config.toml
d_expert = 288
init_std_router = 0.0211
vocab_size = 8192
norm_eps = 1e-05
qk_norm = false
attn_scale = 0.177
tie_word_embeddings = false
init_std_o = 0.00446
doc_mask = true
train_tokens = 1972000000
Below are experts of layer 6 (counted from 0) of a mixture-of-experts language model. Rows are named router (the router's row for the expert), gate (a neuron's input weights, with its number), up (a neuron's input weights, with its number) and show model dimensions 192-255. Each number is 128 + 32 x the weight over its row's rms, rounded and kept within 0 to 255.
After each expert's rows: "comes after" lists some tokens at least twice as common just before its tokens as in all text. This comes from a sample of Wikipedia text that the model never trained on. Tokens count by the router's weight.

# expert 7
router [136 136 132  88 119 143 161 159 120 166  97 137 116 115 129 123 175 151  81  97 114 110 101 225 175 149 172 109 154 142 140  92  94 113 128 100 112  78 126 184 138 102 164 176 177 163 142 176 111 117 127  95  82 164 131 129 127  95 155 163  99  56 162 132]
gate0 [134 125 154 134 124 160 158 128  89 113  62 187 185  91 140 128 175 194 143  62 153 108 113 190 157 172 118 109 133  92 154 137 127  58 112 103 120  73 155 107 124 115 173 189 110  71 112 188 138 112  88 169 132 133 114 118 127 120 155  46  70 138 156 126]
up0 [ 88 124 166 121 144  96 121 130 133 198 104 118  96 152 166  85 148 126 115 139 143 130 156  55 121 130 120 156 140 108 116 127  93 122 187 161 164 127 149  80 149 112  86 125 130 126 152 150 145 189 165  81 187 149  73  85 144 122 110 142 126 109  95 139]
gate1 [136 138 109 140 161 170  89 135 172 162  61 147 115  88  86 131 144  98 168 116 104 123 152  73 149 119 126 125 133 129 129 126 151 138 150 113 127 119 128 128 140 155 105 147 125 124 135 135 107 160 112 117 122 159  96 204 134 103 147  93 107  38 109 138]
up1 [157 133 108 123 193 138  94 109 134 167 133 138 174 181 106  88 124 138  78 119  74  81 163 148 104 131 186 114 102 231 143 108  77 121 170 140 174 104 128 128 139 114 111 114 119  92 131 123 142 135  44 151 114 187  79 121  78  96 126 132  80  92  97  79]
comes after: "- ", "• ", "Succeeded ", "Preceded ", "Binomial ", "Years "

# expert 16
router [ 91 142 122  78 101 174 147 111 111 151  69 172  92  87 142  92 131 129 101 113 136 100  91 142 116 134 139 142 100 148 111  71  77 126  75  87 146 158 121 167 135 153 166 142 162 126 133 136 133 126 132 127 117 153 192  97 117 152 120 158 113  85 154 140]
gate0 [101 110 167 112  80 139 139  60  98 173 143 158 218 149 128 123 114 126  58  88  61 135 135 148 151 131 121  91 118 147  93 117  97 124 156  69  91 113  91 152 166 159 170 172  85 129 107 153 142 162 106  67 116 122 132 117  96 136 160 128 133 163  84 147]
up0 [ 66 115  58 148  90 129 101 149 127  77 108 144  84 134 131 151  85 115 125 107 158 144 108 182 134  79 144  81 115 153 102 119 133 178 137 138 132 172  90  53 165 130 105 208 121 106 123  83 136 174  49 153 137 121  86 169 154 101 118  93 168 109 170 105]
gate1 [182 122 105  92 128  77 150  84 137 133  80 107 125 180  68 152 141 184 162 167 145 128 115 143  95  87 118 107 113  88 102 142 143 140  76 155  78 112   0  88 171 127 155 115 205 145 128 112 143 154 122 137 144 188 202 100 146 127  90  77 189 132 106 137]
up1 [110 129 193 126 143 170 181 134 144 152 105 131  88 134 145 158 107 109 126 115 167 178 108 124 154  92 134 146 103  99  56  78 118 101 128 138 124 138 180  90 131  94 117 124 134 137 136  70 119 162 209 105  93  99 132 124 102 221 114 144 133 107 147 110]
comes after: "K", "S", "Sh", "B", ". ", "Ar"

# expert 101
router [127 143 146  82 105 185 136 137 100 169 100 197 105 129  97  95 133 144 116  77 116 118 117 211 171 189 156 133 154 126  69 106 108 155 161 153 145 132 121 183 144  77 165 123 143 133 145 156 175 166 117 161 109 176 166  83 183 109 146 185 101 120 183 193]
gate0 [ 75 208 111  73  72 130 158 172  94  97 131  78 167 176 149 178 104  90 121  93 153  96 102  97 125 122 120 112 177 170 123  90  86 197 159 136 116 176 118 120 123 156 177 124  73 161  70 120  67 123 142 113  92 155 159 111 132 106 141 155 142 150 142 123]
up0 [142 179 126 136 141 166 106 100 111 112 162 102 139 173  73 114 121 148 132 119 119 144 142 112  69 110  96 184 115 117  48 144 129 129 128 129 132 128 147 193 165 155 133 103 114  98 121  92  84 177  82 139 151 153 160  86 124 115  98  94 130 144  36 117]
gate1 [109 132 181 125 107 110 134  51 123 153 108 159 197 140 111 121 157 197 121 165 187 148 119  85 146  84  87 162 107 169 120 154 170 136 158 108 102 131 142 115 156 108 136 147 146 109 172 197 115 160 172  78  91 112 145  70 120 115 158 157 159 104 132 123]
up1 [ 92 144 113 103 120 145 164 167  94 126 152 126 107 149 142 159 143 165 130 164 144 124 146  93 109 103 119 145 132 121 135  83 148 156 140 136 179  65  82  58 150 113 180 133 112 132 126  90 103 134  85 176 167 195 132 124 121 218 124  65 216 144 103 161]
comes after: ". ", "\n\n", ", ", "that ", "of ", "\""

# expert 105
router [127  80  56  42 141  99 106 128  97 159  58 136  76 111 150 115 194 155  96 110 132 152 143 200 214 164 109 138 129 152 119 123  93 137 126 113 125 115 106 130 162  91 130 160 131 143 123 131 130 118 123 172  30 137 160 100 145 135 169 121  91 104 142 160]
gate0 [ 84 142 150 149 122 176 133 143  76 155 140 110 150 136 131 184 136 120 164 118 107 140 203  89  65  89 105 123 114 186 151 157 137 128  70 125 108 154 136 129 128 171  44 116 112 101 148 133 173 125  97 108 103 190 142 129 124  94 154 143 149 109 115 138]
up0 [139 151 113 101 172 103 161  81  92 148 123  60 130 147 108 172 158 188 166 131  83 125 151 136  57 116 131  88  63 140  94  87 191 137 167 101 158  67 157 108 135 159 135 127 121  91 112  98 166 147 105 131 152 145  75 111 111  93 146 168 170 106 113  95]
gate1 [137 148 157 118 160 103 146 113 124 114 142 134 126 131 118 139  79  81  92 141 109  75 164 126 158 124 107 146 167 119 112  86 153 143 113 146  95 106 108 201 146 181 181 166 117 106  96 147 154 138 131 116 111 167 205 124 102 124 167  99 162 131 179  29]
up1 [128 122 129 134 106  97 167 126 153 209  79 112 175 132 149 123  61 147  74 144 131 127 100 113 180 111 109 196 109 112 109 100 101 121 139 123 128 164 122 106 139  98 145 111 108 115 132 131 160 109 116 204 179 128  54 156 147 144 120 148   8 159 135 132]
comes after: "H", "D", "L", "W", "F", "B"

# expert 18
router [143 109  89  47  86 157 129 121 105 112 119 157 148  92 112  92 187 155  92 115 104 169  83  99 200 130 131 134  80 147 105 119 134 120 100 100 166 105 117 132 144 104 145 135 157 142 125 105 123  92  48 156  47 138 195 130 104 124 139 129 126 103 178 168]
gate0 [143 150 136  73 154 151  53 136 157 176 153 136 168  69 146 184 149 161  79 148  83 108 111 141 124 115 122 173 137 197 119  78 126 127 108 109 110 142 123 139 177 101 143 150 120 121  64 138 147 209  72 126  82 158 124 119 113  55  88 157 153 158 121 139]
up0 [131 114  77 174  96 137 143 146 137 111 153 170 132 175 147  72 102 117 158 114 151 141 154 142 138 140 122 133 154 134  61  98 117 117 165 197 191 127 157 121 119 116  77 133 159 135 108 125 108  62 104 138 130 116 114 100 140 143 148 119 132 108 132 130]
gate1 [112 108  60 139  83 138 182 123 138 105 153 179 122 154 108 133 130  81 123 170 135 113 149  88  93 152 107  62 138 142 134 124 104 109 105  86 150 123  96 164 136  87  91 130  87 133 115 172 157  95  91  90  46 129  83 132 122 196 132 113 176 186 132  61]
up1 [162 133 156  87 150  87  74 109 130 145 131 132 134 159 119 189 126 106 149 123 105 131 159 161 153 186 115 145 129 117 109 122  95 172 137 188  68 168 105 124 137 108 136  92 113  67 127  88 113 143 179 142 190 112 140 111 144  81 160 128 102 151  79 170]
comes after: "M", "m", "K", "P", "S", "N"

# expert 91
router [124 102  96  96 108 110 142 191 145 118  86 104 126 138  97 118 138 149 126  99 111 124 103  98 165 151 165 106 179 129 103 105  63 151 107 107 137  81 117 147 143 150 182 120 132 144  69 154 162 112 130 181 112 163 149  86 161  98 170 159 110 108 174 134]
gate0 [220 147  98 111 150 141 163 109  93 182 169 131 156 187 147  74 143 127 151 103  94 152 177  67 135 149 104  84 130  75 119 144 162 108 106  96 169 154 135 123  84  91 166 101 115 123  84 142 197  80 194 101 103  63  92  73 143 107 148 137 119 119 173 112]
up0 [107 133 104  63 114 122 143 129 140 157 155 139  91 150 117 154 146 157 175 151  95 131 165 115 109 132  88 142 142 120 123 169 193 114 138  77  55 123 122 124 103 121 100  58 120 111 124 118 131  70 156 112  90  37 109 107 113 157 160 129 105 126 127 139]
gate1 [130  81 132 146 110 152 134 131 108  93 123 104 134 134  91 140 116  99 135 202 185 137 119 109 143  67 119 158 125 157 146 176 161 102 104 123 106  82 110 126 115 136 146 101  89 140 126 140 138 141  65 115 148 135 120  65 162 145 178 153 116 203 161 143]
up1 [134 163 134 134 129  89 121  99  65 126 136 112 180  92 122 140 103 121 127 204 151  97  85 120 210 118 183 127 155 111 129 135 150 100  93 169 106 137  94 153 138 176  81 132  95 124 143 100 176 112  53 130 122 121 176 111 183 164 151 131 155 179  77 110]
comes after: "\n", "\n  ", "). ", "6 ", "4 ", "7 "

# expert 121
router [115 113  75 113 105 146 115 178 112 125  99 167 129 134 112 107 136  99 145 138 124 131  78 123 176 142 178 146 120 173  89 114 119 138  92 100 158 114 103 162 138 114 122 112 128 133 113 132 174 116 109 181  85 119 126  72 144 141 170 214  92 130 170 146]
gate0 [122  92 131 150 152 120 122 144 118 109 156 133  97 130  75 118 114 166  99 120 152 167  97 142 154 145 102 123 135  90 149  93 176 101  85 117 168 139 118 171 134  86 170 115 111 121 130 161 100 203 125 158  97  84 160 134 158 119  87 169 123 110 168 149]
up0 [105 140 208 146 130 119 123 113 110 152 166 158 135 110 127 139 119 137 111 142 191  87 161 171 134 159 122 157 134 182 124 123 167 205 161  70  93 152  95 182 159 133 174 143  96 161 139  83 175  89 126 125 135 134 129 144 133 173  82 123 139 113 118  70]
gate1 [147 109 101 107  74 148  99 138 105 174 174 109 109 120 151 112 147 135 153 142 117 107 102 164 132 115 144 142 121 133 125 153 166  98 108 181 150  75 143  46 109 151 122 134 108 121  96 138 126 151 105 134  64 136 123 151  72 150  63 166 124 112 153 164]
up1 [143 126  71  86 119 141 137 156 137 146 110 136 103  87 110 127 168  96 163 117 129 149 143 101 129  98 137 105 101 143 120 154 140 115 104 153 139  82 124  49 111 149 147 128 122 113  97 155 136 152  68 121 155 108 125 168  96 155  63 195  75 125 207 187]
comes after: "the ", "; ", "(", "| ", ": ", ", "

# expert 118
router [150 105  86 130  93 101 157 156 136 167 126 140 102  85 118  90 119 128  55 100  96  95 104 108 142 139 122 113 122 190 122 104 110 159  92  67 159 147 103 169 115 142 193 105 162 110 169  90 163  71  77 139 123 157 146 112 150 126 208 187  75 127 164 152]
gate0 [140 138 129 135 170  81 157 135 120 136 105 144 103 133 153 138 139 153 175 124  83 178 139 117 115 128 124 110 123 180 154 101  92 124 167 164 112 182  98 124 142 156 105 163 130 177 113 157 126 191  92 114  57 163 114 148 168 102 189 133  45 100 103 133]
up0 [ 90 127 157 113 165 164 115 106 165 109 139  93 128 110 128  68 149 130  75 173 135 101 113  99 114 183 125 115 151  90  88 102 209 161 105  85 152 137 133 145 141  79 163  73 141  90 141  73 168  48 165 140 171  87 110 121 103 131 101 160 159  92 147 154]
gate1 [142 188 124 115 156 170 125 154 137 117 213 155 109  65 165 126 109 158 105 118 115  90 134 143 116 197 134 125 146 133 132 118  73 132 159  56 160  99 107 124  67 139  98 106 118 109 145 164 178 124 103 174  89  60 151 125 101 138  63 122 125 108 110 116]
up1 [140 121 117 122 110 110 136 194 145 127 116 144 130  94 128 100 125 164 122 140 137  90 146 170 121 149  74 102 114 142 153 179 154 156 137  88  57  88  89 149  81  97 143 178 113 160  74  75 166 149 124  78 125 124 110 180 175 126 147  93 112  94 116 125]
comes after: " ", ") ", "0 ", "1 ", "2 ", "3 "

# expert 114
router [ 91  81  38  78 116 110 110 167 110 149 122 159 109 125 145 126 177 174  76 149 121  86 171 157 223 164 146  79 130 177 109 110 118 145 112 122 119 152  87 160 173 115 136 148 137  75 165 151 130  91 120 160  91 132 151  74 159 141 193 100  78 122 132 119]
gate0 [104 126  97 141 117 105 132 133 101 141 135 119 169 118 129 102  91 125 155 151 135 132 155 121 120 105 179  98 121 118 103  75 111  91 156 165  99  48 132 155 153 119 133 156 179 195 168 121  93  98  88  88 142 118 152 105 122 100 131 152 149 152 177 146]
up0 [104  88 122 130 168 175 118 157 102 131  77 138 145 168 173  81 129 131 152 174 177 140  92 108 123 114  95 154 149 209 138 189 127 129 140 113  95  85 141 123  64 142  97 165 115 107 132 183 120  85 201 111 136 120 172  78 111  91 110 128 147 176 115 133]
gate1 [ 77 121 122  49  65 189 105 123 152 168 131 159 147 156 131  85 163 147 151 107 171 148  80 135 172 188 166 100 137 112  81 134 119 132 123 172  89 142 178 136 164  98  98 122 151 106 130 132 133 168 146 111 122 126 141  91 101  95 167 136  92 153 101 143]
up1 [135  95 106  98 163 114 121 148  65 104 142 100 146 111 158 156 102 105 137 135 107 187 107 122 118 136  76 105 203 141 145 135 123 169 118  74 143  99  74 150 109 193 102 142 150  97 158 129 156  95 121 143 120  76 113 140 137  90 121 132 137 147 184 153]
comes after: "\"", "The ", "the ", "| ", "- ", "S"

# expert 42
router [100  84 106 124 101 114 188 150  83 128 114 112 115 114  97  78 130 143  93 132  81 107  70 162 144 127 180 101 140 131  47 119 139 127 139 104 140 129 122 151 173  74 150 179 159 117 166 167 128  72 116 144  88 173 149  89 148 116 125 116 144 149 175 162]
gate0 [ 96 126  92 135  81  98  99  89 210 129 118 144 145  79 120 154 175 109 115  79 105  90 119 136 141 139 112 141 120  78 147 132 124 116  87 106  92 144 139  83 229 178 166  29 166  97 104 127 109 101 122  90 101 113 135 106  89 138  68  87 180 109  67  97]
up0 [143 163 109 144 104  71 231  98 105 146 118 106 116 188 124 157 142 121  98 103 158  78 110 188 117 114 115 148 111 145 160 134 100 144 129 158 108 137  89 150 141 113 131  60  95  81 117 158 147 133 113  82 130 114 119 118  95 132 128 111 100  82 150 128]
gate1 [106  99 132 149  83 116 115  78 150 137  56 131 133 113  76 172 172 142  69  86 154 127 162 180 137 112 148 166 107 149 115  96 106 159 138 127 141 134 156 149 116 130 140 151 195  78 188  99 162 127  81  88 135 123 129 124  98  60 130 120 124 145 176 111]
up1 [169 150 152 145 134 147 117 157 127 105  87  91  95 176 134 119  93 146 211  83 159 116 121 149 197 170  83 136 154 135  97 220 136  96 107  84  78 145 100 126 150  89 121 117  95 109 103  84 112 172 125 109 137 193 137 135  95 236  75 140 119 105 146  76]
comes after: "the ", "United ", "National ", "New ", "of ", "The "

# expert 5
router [ 75 112  85 111 127 147 119 127 101 122 104 204 115 123 171 120 221 144 150 113 119 131 126 168 145 202 150 121 121 137 128 117 115 134  93  94 193 131  94 128 133 118 124 154 134 173 143 137 133 117  63 145  87 144 111 129 128 159 123 175 123  93 198 145]
gate0 [153 155 129 167 178 121 119 115 162 109 165 147 113 119 111 129 130  74 124 151 143 167 105 128  76  92 113 171 105 110 123 136 141  99 125 141 115 103 139  82 113 122 120 141 121  74  85 118 133 107 103 214 128 117 104 124 147 114 155 118  62 153  76 124]
up0 [ 92 145  97 165 150 187 117 161 161  95 158 130 144 126 149 172 166 120  85 122 148 140 207 108  77 139 132 147 189 125 134 139 164 126  99 116 160 124 171 114  92 108  92 187 115  96 123 126  96 132 102 175 157 144 116 139 185  99 160 124 176 138  79 117]
gate1 [ 94  98  97  90 138 179 132 169 190 129 106  71 137 133 134 153 166 154  94 132 107 106 161 148 117 167  90 203 122 147  93  85 142 133 109 119 186  98 105 134  95 138 141 114 106 105  79 112 112 149 117 100 105 158 149 106 155 125  92 125 104 171 133 131]
up1 [122 118  87 187 189 144 122  54 114  97 193  86 129  71  80 144  99 124 148 121 105 133 151 138 119 112  97 160 156 125 198 141 127 131 177 110 103  76 140 104 125  73 106  93  88 199 159 136 133 150  89 138  90 136  97  98  53 105 165 110 102 107  35 109]
comes after: "P", "R", "C", "T", "J", "Br"

# expert 1
router [155  70 146 111  96 165 205 136 120 181  95 113  84 122  88 106 137 104 110 136 111 149  77 143 165 157 151 120 167 187  81 114 120 111 108 119 180 135 101 108 181 113 136 151 136 136 156 172 138  81 145 166  73 154 116  95 160 135 115 169 139 106 161 197]
gate0 [141  42 129 112 145 113 148 125 102 184 191 119 156 103 178 143 111 195 104 117 160 109  96 122 151 124 127 164 167 124  85 146  88  95 112 152 155 128  99 115 136 164 112 138 156  76 139 122 146  79 134  86 197 146  92 204 104 139 142 156 135 147 132 140]
up0 [162 133 107 101 163  97 101 104 136 150 173 165 105 122 129 106 139 191  95 131 133 146 139 119 160 161  74 141  85 127 106 145 136 121 167 107 140 114 143  93 148 144 152 129 123 176 148 169 124 120  79 155 138 133 109 156 140 148 172 101 107 149 167 149]
gate1 [158 134 112  87 149 164 119 124 160 149  95 173 165  92 104 122 102 196 174 112 122 160  99 172 157  58 122  93 115  94 111 166 123  89  77 111 154 201 100 128 124 105 150 136 128 166 113  89 107 119 162 142  71 124 142 132 179 163 117 144 125 173 123 112]
up1 [139  76 117 151 162  97 155 103 121  85 179 117  86 135 136 126  80 177 133 121 157 120 119 122 175  77 132 138 131 109 182  77 108 107  44 167 133 127 163  78 175 153 109 111 229 179 167  73 113 123 110 127 121 128 112 133  73 122  75 109 125 127 169 128]
comes after: "S", "A", "T", "R", "C", "I"

# expert 54
router [ 98 115 113 118  93 201 217 167 102 145 100 157 108 159 140 111 107 168 130 128 124 133 121 149 142 138 155  84 137 116  68 115  78 127 105 144 142 134  82 199 140 126 131 162 108 131 128 112 122  85 108 132  69 127 192 132 138 123 172 180  73  98 103 138]
gate0 [152 137 120 128 121  99 144 116 142 148 103 107 105 133  83 142 119  85 151 149 194 153  97  65 142 125 131 131  87  95  74 111  78  94 103 107 138 133 113  95 104 153  98 113 128 115 147 150 135 158  77  93 135 109 101 166 133  85 105  70  94  68 169  99]
up0 [138  91 139 140 129 112 191 110  99 110 186 132 123 108 184 154  47 123 117 156  43 108 131 127 105 145 156 163 196 119 110 117 152 131 168  89 182 151 135 138 144 103  86  91 144 110 113 143 152 176 169 171 140 117 135 131 200 180 142 123 129 130 154  68]
gate1 [105 173  98 161 123 200 187 130 100 128 148 124  89 108 153 101 128 149 106 142 163  46 112  53 106 131  58 122 156 111 122 124 108 163 146 105 124 136 115 154 146 107 152  99 155 147 151 125 149  99  70 103 129 156 137  90 134 137 122 129 111 130 190 145]
up1 [153 153 121 151 144  89  87  83  45 139 100 105 187 124  98 109 146  53 124 139 173 135  81 116 131 142 131 120  89 154  80 141 146 105 113 124 112  84  79 124 107 120 144 166 144 143  41 178  88  98 160 151 131 113  88 153 143  80 113  96 168 110 128 120]
comes after: "o ", "a ", "i ", "e ", "y ", "ia "

# expert 73
router [136 117 145 113 116 168 150 157 107 153 106 148 110 129  89 107 147 174 116 124 157 149  96 122 185 126 115  94 186 137  58 131 113 105 107 110 150 119 135 117 169  84 145 151 132 111 106 138 136 136 128 164  96 179 174 109 129 124 115 161 102 118 119 178]
gate0 [ 86 164 106 108 119 160 126 134 135 145 169 117 135 110 125 164 146 160 147 103 134 137 175 129 115 146  51 103 121 128 165 138 134 150 141 122  93 138 130 154 175 120 205 123 120  94 123 143  44 134 131 190 108 109 160 168 187 131 135 172 134 128  99 114]
up0 [154 147 151 120 118 160 118 110  98 131  62 142 144 137 122  71 166 132 151 134 100 111  76 144 138 161 185 126 109 138 144 181 121  94 161 140 127  78 187 112 137  75  82 107  99 103 110 141 105  98 134 161 149 121 125 106 147 112 127 116 148 147 166 128]
gate1 [137 117 132 105  95 123 142 109 153 133 128 125 162 123 136 103  86 132 106 122  78 103 134 143 131  49 128 155 102  98 104 131 172 104  98 177  94  69 173  82 114 120 144 135 111 124 155  95 163  83 119 151  97 162  99  96 110 181 126 128 110 145 146 137]
up1 [161 134  83 157  64 135 186 148 132 125 171 108  88 116 108 149  97  91  93 121 161 184 154 117  91  63 102 145 149 157 110 120 134 149 103 131 111 151  76  99 160 101 122 164 131 129 131 160 100 112 134 155 149 114 179 111 128 142  45 164 184 135  98 124]
comes after: ".", "201", "–", "200", "202", "199"

# expert 110
router [120 133 117 102 102 150 121 149 133 184 119 166 111 106  75 107 168 153 103 118 143 110 124 116 158 165 128  89 163 166  80 105  66 168 124 117 151  91  96 131 165  92 157 152 141 140 136 160 154 105 100 158 132 138 190 109 145 119 191 139 105 128 177 143]
gate0 [152  78 100  95  53 172 127 108 116 135 171 145 105 122 158 143 119  72 123 141 189 106 154  87 176 140 118 138 144  73  80  92 127 126  92 137 158 152  92 218 122 107 170 119 131 182  78 118  90 193 133  84  83 197 140 130 141 145 123 143 120 116 100 140]
up0 [149 185 135 195 168 116 159 118 144 118  86 130 107 117  79  66 118 182 177 122 141 161 103 143  65  82 112 170 118 156 130 124 127  76 142 139 143 110 150  86 169 110 105  85 163 107 158 128 131  70  84 164 118 154 143 190  98 136 106 110  60 156 102 176]
gate1 [ 71  84 123 101 105 152 103 178 178  88 161 135 216 151 167 105 136 147  70 131 106 188 156 175 127 130 117 110  99 164  90 148 109 150 125  65 147 138 191 115  38 181 116 108 134 101 177 163 129 151 177 121  70 165  96 150 106 115  97  87 177  71 167 109]
up1 [ 91 116  37 133 116 126  94 204 142  79 118 107 126 149 126  97 161 133 107 155 119 161 174 111 123 115 137  61 182 160 134 123 143 155  89 105 100 129  98  77 121 153  79 101 100  95 142 133 155 139 159 126 132 172  77 115  91 148 106 113 120 108 183  97]
comes after: "of ", "in ", "to ", "at ", "for ", "on "

# expert 45
router [107 101  81 135  67 132 179 141  85 111  76 175 151  94 142  95 189 147  97  79  79 100 117 136 165 133 150 112 168 145 148 101 119 123  97 132 138  71 164 162 137 130 128 114 131 139 145 157 171 122  74 153  34 156 173 107 176 115 185 188 122  82 167 111]
gate0 [145  85 104 141 124 112 142 123  90 135 113  84 132 121 116 155 176 148 115 105 111 168 112 132 146 110  78 124 175  60 117 105 120 169  67  90 138  92  96 127 151 102 130  93 170 191 119 165  98 151  97  88 142 122  71 148 125 188 102 118  62  98 112 178]
up0 [167 137 149 150 101  90 125 134 127 118 163 145  90 134 123 115 112 123 115  96 120 120 142  76 144 115 116 151 109 142 207 193 108 125  72 119 142 164 145  97 104 110 107  92 195 176 142 110  67  97 120 150 116 128 120  74 109 135 174  98 116 167 107  95]
gate1 [101  99  68 145 151 139 124  92 143 104 154 209 163 138 146 122 120 113 143  93  69  84 140 185  95 149 160  68 116 130 125 122  62 144 175 128 140  82 113  95 165 163  57 199 127 145 101 108 130 136  82 126 132 223 153 103  95  59 128 159 125 170 183  88]
up1 [120 102  84 104 112 130 104  84 166 121 153  85 126 105  98  80 154 200 118 173 168 171 113 118 106  86 172 175 123 108 118 140 119  57 125 119 142  77  95  98 175  93 128  65 123 130 151 130  96 120 194  83  98 110 115  82 138 161 133 161 102 139  62 137]
comes after: " ", "0 ", "% ", "1 ", "2 ", "3 "

# expert 103
router [121  89 105  93  87 132 160 165 120 181 117 163 153  83  74  84 124 131  86 124 120 131  89 144 169  99 150 149 165 173 121 129 112  86  84  99 135  78 114 141 146 106 176 133 183 142 136 169 156 109 109 156  79 136 158  84 111 128 152 184 115  55 144 129]
gate0 [115  93  69 140 164 148 160 150 114 187 129 117 168  91  93  71 124 121 155 108  95 123 141 105  97 129  85 108 209 105 124 168 120 158  94 126 122 143 131 140  98 159 175 139 125 123 136 153 139 182 130 152 126 159 126 151 124  98 187 110 133 147 148 158]
up0 [126 124 186 163 157 164 125 112 138 125 146 123 160 131 241 113 103 109  94 147 125 160 135 149 193 120 127 124  89 154  98 117  73  69 194 105 142  66  97  91 171  84 144  90 122 155 126 112 112  99 137  87 113  97 103 153 136 147 114 106 173 125 108 107]
gate1 [110 159 139 115 113 163 144 106 160 148 147 143 156 141  68 110 137 158 132 128 117 110 124  53 118 163  97 154 139 103 121 145 110 144 174  99 115 180  74 129  81 146 111 103 123 108 129 125 144  94 152 100 111 116 130 109 154 137 101 193  80 110 155 156]
up1 [ 99 165 159 116 129  93 142  96 124 174 119  98 114 194 169 133 210 162 127 162 162  50 175 146 134 112  72 146 158 170  97 113 181  54  73 149 113 150 101 124  93 103 116 151  86 162  68  74 163 116 125  97 103  74 104 137  86 142  92 124 152  89 127 228]
comes after: "\n", "\n\n", "Candidate ", " ", "Votes ", "Party "

# expert 50
router [ 99 129  51 108  89 160 130 190  72 118 123 130 133 105 116 107 123 120 128 114 127 111 102 137 160 152 166 114 150 150  80 147 109 120 106  92 149  80 125 130 143  68 126 147 176 156 154 109 153  96 155 141   0 130 133 114 167  88 138 172 132  83 180 154]
gate0 [126 121 171 136 204 166 136 134  89 144  73 105 116 192 160 137  54 119 136 136 181 143 102  39 160 133  78 129 109 138 132 137 132 105  73 104 101 122 135 143 105 170 102 124  64 102 154 142 110 178 111  91 115 178 115  89 100 156 149 122  88  88 165 108]
up0 [162  87 100 148  70 172 168 114 164 167 115 145 134 111 101  83 138 195  90 108 135 115 132 165 102  93  95 138 190 105 162 153 154 174 129 160 145 156 135 136 162  63 138  68  93  75 124 133 181  81 123 104 120 147 118 152  67 129 100 135 106 139 129 119]
gate1 [118  78 112 146 161 160 157 139 123 139  72 122 137 138 151 134  73 142 195  41 170  60 120 125  81 110 183  86  99 167  93  66 173 139  53  71 144 159  83 132 150 108 181 145 114 178 139 173 112 122 165 144  93 155  84 123 132 139 152 147 109 136 132 158]
up1 [103 148  78 100 126 140 156 115  63 124 101 101 153  92 127 141 116  84 209 147 208 139 121 116 171 154 196 102 140  93 121 101 136 115 114  64 130 161 118  89 140 129  90 108 116 143 146 186  84 169  67  62 123 121  88 137 159 108  66 137 114  95 138 149]
comes after: "\n", "- ", "medal ", "and", "°", "that"

# expert 55
router [115  92  42 140  59 164 138 140 111 110 129 140  99 129 115  84 157 130  99 154  69 108 128 146 128 136 173  69 159 204 112  66 153 135 113 130 113  73  77 140 122 137 151 146 110 169 159 132 185  89  88 155 127 133 146 117 132 141 179 147  96  66 126 154]
gate0 [149 140  91 120 116 100 136 146 132  95 158 122 113 141 175 139 167 160 137 137 155 124 164 133  66 113 171 122 104 102 106  91  95 121 135 164  91 114 167 129 143 117 141 167  91 161 146  89 145 133 101 159  96 131  73 112 146 207 130 187 113 124  61  92]
up0 [103 134 145 132 143  69 140 124 119  71  87 112 167  70  92 121 179 124 147  70 144  91 115 158  44 123  97 135 177 118 119 132 106 183 118 193 174 116 144 121 139 113 163 189 133 154 161  98 175 158 135 197 139 143  87 131 118 115 136 184 135 118 102 174]
gate1 [149 108 154 150 161 146 217 132  85 170 136 141 155 125 190  95 102 121  99  97 146 113 131 115  98 175  84  93 119 140 126  59  74 118 117 122 130 150  94 120 181 105 147 113 156 100 113 111 138  68 154 129  91 107  86 163 100 136  93 160 101 158 161 134]
up1 [ 96  80 132 139 159 119  72 141 139 156 142 127  48 122 123 173 175 116 106 167 103 154  83  98 116  82 154 119 144 136  98 176 180 185 144 158 169 148 127 120  87 149 125 137  82 140 187 143 136 157 108 130 173 136 119 134 109 107 109 134 148  96 155 114]
comes after: " ", "1 ", "0 ", "2 ", "3 ", "4 "

# expert 22
router [110  83 140  72  94 133 127 134 147 145 106 145 150 124 124  68 125 151 128 130 100 132  68 181 161 140 184 116 144 177  84 114  76 159 167  90 128 130  97 166 139 116 111 139 148 144 194 130 137 120 103 134  90 169 184 131 125  71 123 160 130  61 167 150]
gate0 [190 123 111  95 128 155  85 142 119 149 124 142  86 158  71 120  94 132 104 121 194 142 167 121  99 106 178 138  76 149 105  87  97 144 113  79 187  78 134  54 143 122 129 118 142 161 177 136  98 107 130 108 131 160 144 125  83 107 149 111 107 119 130 125]
up0 [138 180 109  66 107 117  79 115 148 129 148 126 132 101 133 164 151 152 102 154 183  88 150 131 144  86 146 129 111 130 129 108 101 134 152  83 162 117  87 144 155 128 172  85 168 181 194 177  83 106  88 141  87 133 154 177 157 109 141 127 172 152 166 109]
gate1 [113 135 180 107 180 140 127 143 103 123 116  73 121 118  52 175 180 116  95 148 189 117 133 101 134  72 158  84 142 160 147 142 108 162 117 137 125 158 145 156 149  46  60 106 131 147 156 115  95 157 106 182 118 157 109 134 136 151 139 144 118 114  95 172]
up1 [117 126 124 149 164 147 178 169  72 166  64 132 106 110 101 178 196 121 121 140 191  88 105  78 146  67 168 133 122 155 135 164 109 173 140 111 110 152 162 141 164  95  92 114 133 111  84 116 128 137 119 185 135 169 106 142 131 115 112 128 142 154 159 187]
comes after: "| ", "==", "== ", "\n\n", "See ", "==="